Experts of a small language model: 96 SwiGLU neurons an expert, a softmax router.
Below are experts of layer 10 (counted from 0) of a mixture-of-experts language model. Rows are named router (the router's row for the expert), gate (a neuron's input weights, with its number), up (a neuron's input weights, with its number), down (a neuron's output weights, with its number) and show model dimensions 160-239. Each number is 128 + 24 x the weight over its row's rms, rounded and kept within 0 to 255. Numbers have three digits each.
Before each expert's rows: "gets" lists some tokens that make up at least twice as much of what it gets as of all text; "comes before" lists some tokens at least twice as common just after its tokens as in all text. This comes from a sample of Wikipedia text that the model never trained on. Tokens count by the router's weight.

# expert 2
gets: "9", "0", "1", "2", "8", "6"
comes before: "–", "1", "2", ")", "6", "7"
router:120119118125101167179177113114142154118148156135096121148128114126129122137159080143092120101118181121114137094086113146081102140125100114166125123145140149177134153129109137108167142162120095125113127103090145119096125173170129094139110140
gate0:111109116153149089101168136105135076093133121104142129094145153119106144101144143119123079131158130090114138087135080129100156134155117143115115105127156107148098144155113138147120125124135078080083123145138128077123076116092120196124139148
up0:102125121102117131134160093126151093122125114143131150153100153126078099107151126163171123158090166102067134109167110143142142137115106157092127116143127143149124161089119141111087112146140138093116111163140116137152122158113133120122128105
down0:108145172093114131109127151132142161122099120140144141148115152101110121135054137120131118113139161104106132141140134102111099175154136101080107211157113118120151126146147157105111143152135137154124120127122127187155111127144096122142089115
gate1:177070152152116188115123127133142111126112123149146161111103147140125116085130093154130079116118155122150127154125094127132139112157121166157124118118115157147107151134130140125167115123156121165104109103104100134098141147130115107122106138
up1:095177160110119177125114131140106109114175126131117100128137116097087106119114093114135076120123112097102149147137175159152081181114123147091110170121136143105116163145117129141117147142069132093137119107206143139149119126134143139143123161
down1:093119172118157086147161116158104128132142118145162164149102140125150089157094138121117122137112153150138086148131138098101083128159131110133131127110180121144140146119125125105142128156075137102155114150109182140153094099167136155092168127
gate2:146127127163137137170110131123128121146135130092136151143164149109113071135127157151147144152142126115067186106141126134155140137111151172149160132112110103119128140147122167123130139143141144174136127102127110156126161158159135094101118099
up2:148107127113151127134132149124125116134128067148109142143131150121088149121132084113154124129164130129132115182110076101117124113119117150141135131147129064137116124131100109093122156133178142125122132160099147143133068149126099139130094100
down2:125132125123081135108116103136123152130123149105152155101117094132122133165104124154082098120112172133139150128121124135119123169148117123138105152224187114098187155135156168127142159139124105137159152126156155088129109130088114135123097097
gate3:105124131104132131141105109146124150157146131155101136111189100140157133156151148139131152091146165124072103114164115108097140140091120134150132082164117152116129122097152123147124160099083162151125148104128173103074130115129112142115093103
up3:113144125147109087118108147122111126116156099140134100091146117129079100166152124153139173145092164093130134123205136129109094148106170125128128146206126140145127112109116133147120125131100125135139143139150104134105104147128111110144139118
down3:131088129088113111125130144112133129147079162169141144113120123169123102158151167113092162143132077128145105121116137101088082147171175119138115129146106113124136114124141122120144106154099160133139116151111133110116126121151120109145142121
gate4:144087149124110141113115111150097131098108122128161097121111108102115139142140134151136087138114127153105162144105120128091117169127140124127138104136155160106116134094117106140134132167140091152095119135081126103132120157088104142113119141
up4:132158162085113110139139148134116115121146076112135124132120141162159094136133081163188120128111122153078089095154172111135165181144133119108107149164117150144149121118095133146098177104142091134127097122153111144132125130142105137092168112
down4:176135138136106144151133155117100116103144183113097148098081121168146169165078109139114124117142100164123164110133163138132142198118123144083154133122139144149118116143145151122115158151149118134142127097097086090150105135154108154138162141
gate5:075127119123097161194123086134148191130101167138143111154113140150127172109123118125119146111130145130132085060138125125156113122088150151125094116135148129137132104110081163081136133167131151148080133116130085136102113198178156123162109141
up5:117105138092119142152128167108131111132139152142127115150096141133116105126131140158100192164139119166102169115125112143105121109156102123130120085149150116115103125119097116145125148148124106141133139124157128156147103177144139111177106102
down5:129143145146143115084169128155082128102140092075143180128126125135127116130127123120102098148119172120108159189195123109142158135127113151125134124145161117094154099107157153132110116124155134117158146090115093145116108084085111114072119140
gate6:095087162141141147158080109133119097152138147159131156118099106133125139123097127076127133160097170131097151097133155129125091118092146132132146078156144156148126081126143115090130145093145092136171110117111131117080118117147164123095115148
up6:173183119124106130088162136135111123135103156169133115141153127133103137126115129122078112129141158108130157142126102149161096147156116126102112134116154121138150101115101124141129097165120131099103110129107112140146098182151154143119098091
down6:121139129114124118133134153108089148107127149134143061146153123121148143103116129096170128106104135148141099086102151156143115108098125118126085135110118127126096107146106108112131132123137077096118138155075141114155102112129126117168135107
gate7:147134121129150132125097160096153185147130158129100123119108127134122129158121105130114152122112134167140143128090144116119101162099111130116131121117092095158083184165111145112185156151108121152110110157131123149136095109149155120114111113
up7:137148105134143159156147138116123082104106141135138122085141151113133142084132154141129113120119139116154129174091130114128112087117134136158159142161114094122132120111139118113114134136130099108111094099117121059143097136152129196175160131
down7:149134124108127163135128134129141140159094149088081129131155137168128091141110110110115112104103080144096167075157163147121110112110139130125108132127122121120131116121123126146162149102124083171138123127153101118109103140136188174147173112

# expert 8
gets: "\n", " |\n", " |", ".", ".\n\n", " ("
comes before: "-", "|", " |\n", " ", " |", "=="
router:120094100162115157117163095102139122119162101095122125148156122149103101119145099135111141126124108110131131125077117115094114127141151165126109112091174123157116141119159084116134152122137130170127140126134115134148133135115180155119141135
gate0:120107125146125148092175103118142157130185126113153132157126130163103130078098128109123136134122126124136125124129078107098138101159112123149104120094171148136117158137161105131117106146191124149190145122141138098092170151113166122105106109
up0:117113147160099121139126102129105148138128108127074133130153123147108099145093123124098130118176140134076135114111114130117116113137108127099142117127106114135125134092113122109122100108155089146120142108090103114141123115123120180107133145
down0:121143097093108119092089145129119139132117105154141099161116160139125132161160125110131159128132144104097119139106134123119141125126149160129180060125159179102137127165136134148132122138153148128114127136184116076111152164103134157083157131
gate1:155105131144112140136124149183171122148139108129154141132106133119115175100128138171100159094141104117105141150079119143130137125143130133108116144124194072114120134146135133130088143116147117142080121133133107104128147165102149155140142140
up1:109091142160112115129132155158145129099145134138130084133147163131126094135124143131115142122155143103128148049126095182143078131168113131126097113107151127131123164148146101132077122140118127149139107087136124139140129104143135130152135152
down1:143162138152146123092121132118120110086077132150121105152131146127107147120132099140142170096137082170150125131088147123201105132123133112109121158156130129131088160136149127140118093100094113181113140111146151091109197120107137085099142132
gate2:131114112109124079108147117082125113140118136118124113188175126117117100130125143098112124110099181114113136139094145149103116117156140110144140123120129152134049116143163151117085145086104160123132119113135099150118138125114085128105122143
up2:119076109149141125084134156118105137094168138130102096162099173139158090160149130162141121121132135100153109099142168123136119163090141141132102114101136100139130124123118075086160164149098154149174134140103094135140152083159112117096130188
down2:147135109153119125157159165078086162115163138107125146122166132143154085093165123148141114175155140089125167131127126095129149093089107136167172102148126107130156127149128146140183120163108097123145113145116134131135140155126130068072112152
gate3:124089113137086143111148146100065150141132098114162126164146162091143164099106115155088088132101136105121153149138129140132145130127110122104160136107080140135129098119126107110120107129169167146090091109102158104156138153106145150135138131
up3:149108071152100112124126124147141108129119163145113147102161151159159129113146143190132144116095118093128139148101126111086086153147104179133116128109112089115123136146151092167118141079101170087094154127142122139159138139150153141109162103
down3:102104109147118133138134133124108150129133121127145156114144066159133109139178128125111109158117138136100147082132125117109135150114146138140122122161121134171127152133159113108134108099133153158131174139098131075140142153141166138154140109
gate4:103130131155164158108108126132122094100136113138134087168078094176120164163122096118140127095151097126128132104065073104076136116115140150108110166140129126150115144124123126078118119078168116128095110145183115137177113141120164125115128096
up4:162150157113150155175092145136174106091121108177134155124114139121149117153125131128176115155140111113124142146086151147121148117116150159148138116133142150162106090120095111147121111137138167094081161124116067160130085108167139144090110144
down4:126144109151136153138127129190097147117114119139119100137143137136132137139160111110084128123105072129149121171137165169126136132085157098185115183141131113113110124144125175136056116121143128125143141125135112117137130108130138178105155143
gate5:118146125133126122169083118097138112144112056140109111156169110156102094126110109100109125102123132133090089109117116090131122144130141188141129137130125138140110125103156124138111149124123122102119140142168149125165103144148122169129128089
up5:150112122130070107132147163132083166110146125172091111126166203085142101114118078125127094145111093091139127137177139144111101111101146134105164136086135118071129137135163120143110173174125104153148131081121113140131085126088125146144137110
down5:128144108098096138131183153098078156161096144130108130123158116133133091086110124123137087113143150127109133112102120140155114132095132108143113106146083155113136139138151098124153123093107136132152142142098146132097098096125117079091172109
gate6:129128122108128147143122115141152089126142125137145118117141137158128138127139108146147119111152155118134144097110127127122143128131109144155138135155129084126109132082148143117111139103177101142134114107136181119129126087069164152062127152
up6:077101104144146120138125136117107157154129137118151125123139088128161147122104127143131113140135103100127145118097154132140121139122156112157155056092125195120115131129158123163098104178110106108104165154125125155137115131130119115138139137
down6:139106115156118123143146136078157162139109181133096147130115135132078147105117144113152125168086135122134138101110137133117114139108105091125115146122102096143135130099145107155157139137126138136121133136100141155133162119160158144125148137
gate7:116152144140125173172154124115096131069151066148102122115141141142075093121128124151152112158117113130118132103142129141149118117153182137098142092145129103151141123158149105164113108107134136151117121121129138103139170145155126133120128143
up7:109140091092099138198125117159132111105126090126115132114147109132101096146144132117130131140122153113122124153124105154151128155117148173104114082126131151138117128131132150155082125173128143129110109103129118141157130129165139135114127068
down7:134150136099127147136155154138091141104093106135137167146137156145142116113104176142100141093129076118159114078186132148106088151162162131112154094182117144098128124127134167111122124117122116116116076141127106174141150121111161105114165131

# expert 7
gets: " of", ",", " in", " and", " to", " for"
comes before: " the", " a", " his", " an", " it", " to"
router:124084127160142152147127123109134133117135122132180128180156147131097144098099110115084144116089113119147128120104146136125093148144112104158091140126178126138141110115154104127150119150148144148134137077119179111146110167107141124130143145
gate0:127123108164124139117127150130116126141135112145141153140168143165142093112098116167128146134092120090142089107131097150175116127124127145142127110116157164120136097136109105116090094157122146153173098146135096157141123137109092166155123148
up0:139154091101094144139122131169106116113108113115109173150147136122150115154136163105139138082123094129135105125132159166159114154101139147134149117148157144140147091092125172134097139071150114122151132150106145152135109161148098113103121141
down0:092148103167118121132156127138114137083141139153131117142105119137126168092128147133115126117104160153102102114096127153150134128115131103160151125141129151136129145141160127145155126097120153125150146142114141110084142138164149161125124115
gate1:141093111135147157154123097140133163124116073133142137135128104115088156129140137115123141150159085165093118115072111108138137107142089141116173113132104143135129126106174126140138102131155118140169097141149151088165139140138159142158093117
up1:123111154125164144071141116159158117120131093104088172171118121114168151104184160110128140101134120112131122184166122135133159139134125147160144142148146110093167141110086135156141130150117113100097108129129121139120115088137125155144095147
down1:141146148121096153136129122078135100117099149159132147106124119109100113135144122114170144166154121165141119126164142109211093157130107115160106068114127153141121115135139142136164133132113095141097133122126103110141141160139120161148130100
gate2:139158108137077101150127141127098118101136131058111100167150169131137149110095124164165142136133144183146133138090054153118110119117139121145128147098137173090102076112130114118136133121185164083131074112132151134112120119140136109181078144
up2:111119153091150113115152142151131104132131159098132088104116091165142142087155102085124176139105122092153137103119154145144161184116183107086102151139172145123100156122093140114142162119086149127195127106138090107110098105100093160127116141
down2:166130127101163139116139129109129102140152136138108117117078168118111138115166150121135140129132151110147130117131170081085183117137129165123108099182085102138148168125134121103102102095110143147136168135099133118121137126153059116137116147
gate3:142136110109132132138123127081176120121130161096160121135132105096122123106136110113148125149131100105129130136121143127151128092102103169136136137121147140082152086142110145174127107144161134117115123137143101109106164135130186095108125128
up3:137153136141096140118114135149136124135095125137072098119122133116136112117171143153091163136140104097123129114158165164131122074134129113175093163103135120134096183124133140097151117121081150096072111116117116143115102118116081112147117115
down3:141109140102110172096148124146116162093137106126131086128167169135129191094141146147132071128101157127116085112131077118132118126156144098106115122141121155130120170124124102131102149124102141105172151110111109071154139133169175153106151083
gate4:073133087129135164128177177127126097121131129158133158118132154126148089115112092146100113118084104127142158168082107121141138153136124134116086134151134163142137122104141099133139068104171146123140148083132104134164150106120136147150100094
up4:127154097133109125127143142085124137168146132122162142179171134127148100148123137166135144179131138135160134147137148162136119137068093111106132122130126136100120099130085107166129121148114148141142134132084099091154116084133117120119147150
down4:120131114148142162137138125130139143154120165098065093127091101090115107124088149096137116149127135143158123162099169166108130109143136151145167123121079114120113166124133115150152100100125134104120162127142137147124133078156117095177112169
gate5:065127124117105145155103182106182172096118131144119096106123107114134155109101133149128143136087121111107126097058136120092119132114175110134116127138101119052131133133114118116142146148143127150151101120124127148084167139176155091118139111
up5:107136138130153090128110110138105102156152135089129132088095169104139112164100128122105131097143100169172112100134141164156096127124102134082133122152122087125099160104100128149126115068105167132129122139128125117151099086144124127151118113
down5:113127141139111145119146108121098124126169152128146125154092132106108155103128080093116102093165106136169108075108119137116154093099133108132101096118137164124117116142123192109150140107107158152133128158074113175122133157152155133149117156
gate6:125117121128101156145147119091136109109139121155133088169116102119113136124102120119149147127135164116147171072118104114113136161129116140140117147140150141143158108131119094142103119131141134100089127143116108095155110160115156105129133142
up6:130097155116131124184132088127085172109131120146146179141124112120110130159137113093121112082147171116142113164136101135152137152148118118133150114119134162162132116098154168131080126142082121136147118122097108073171149102089110100121140134
down6:174116164118136090136124132143106099091108116147174103101116118130139119171155138105153159099165129106128114167116119109150128128155100088152118091099153142134092153133160158157109142137159140117126123150136128115117134063137159111143107107
gate7:144147145112155096123124101137158098137116159118101165142079178072145102126105083114094116103131134132176193141113101103146137124136121128163119139131139115120144168120151089144121142126159181109152128131135153148109149104098125116150165119
up7:121171126154141124121143106146188135127102136140124164163116127155149107109150148100113164126117111144104137102113135111120144121146165100176118135129136107150104117161122150130114150156119130131148112097102103142117128100079107100096143152
down7:151124173168121121157111104095095153129083114135142117122110154093115145113154127167102126131119092183137130110111179088132130142128194124118111092160088161133151167136129130119109197103152091110083099116123149147171095101112116158153146139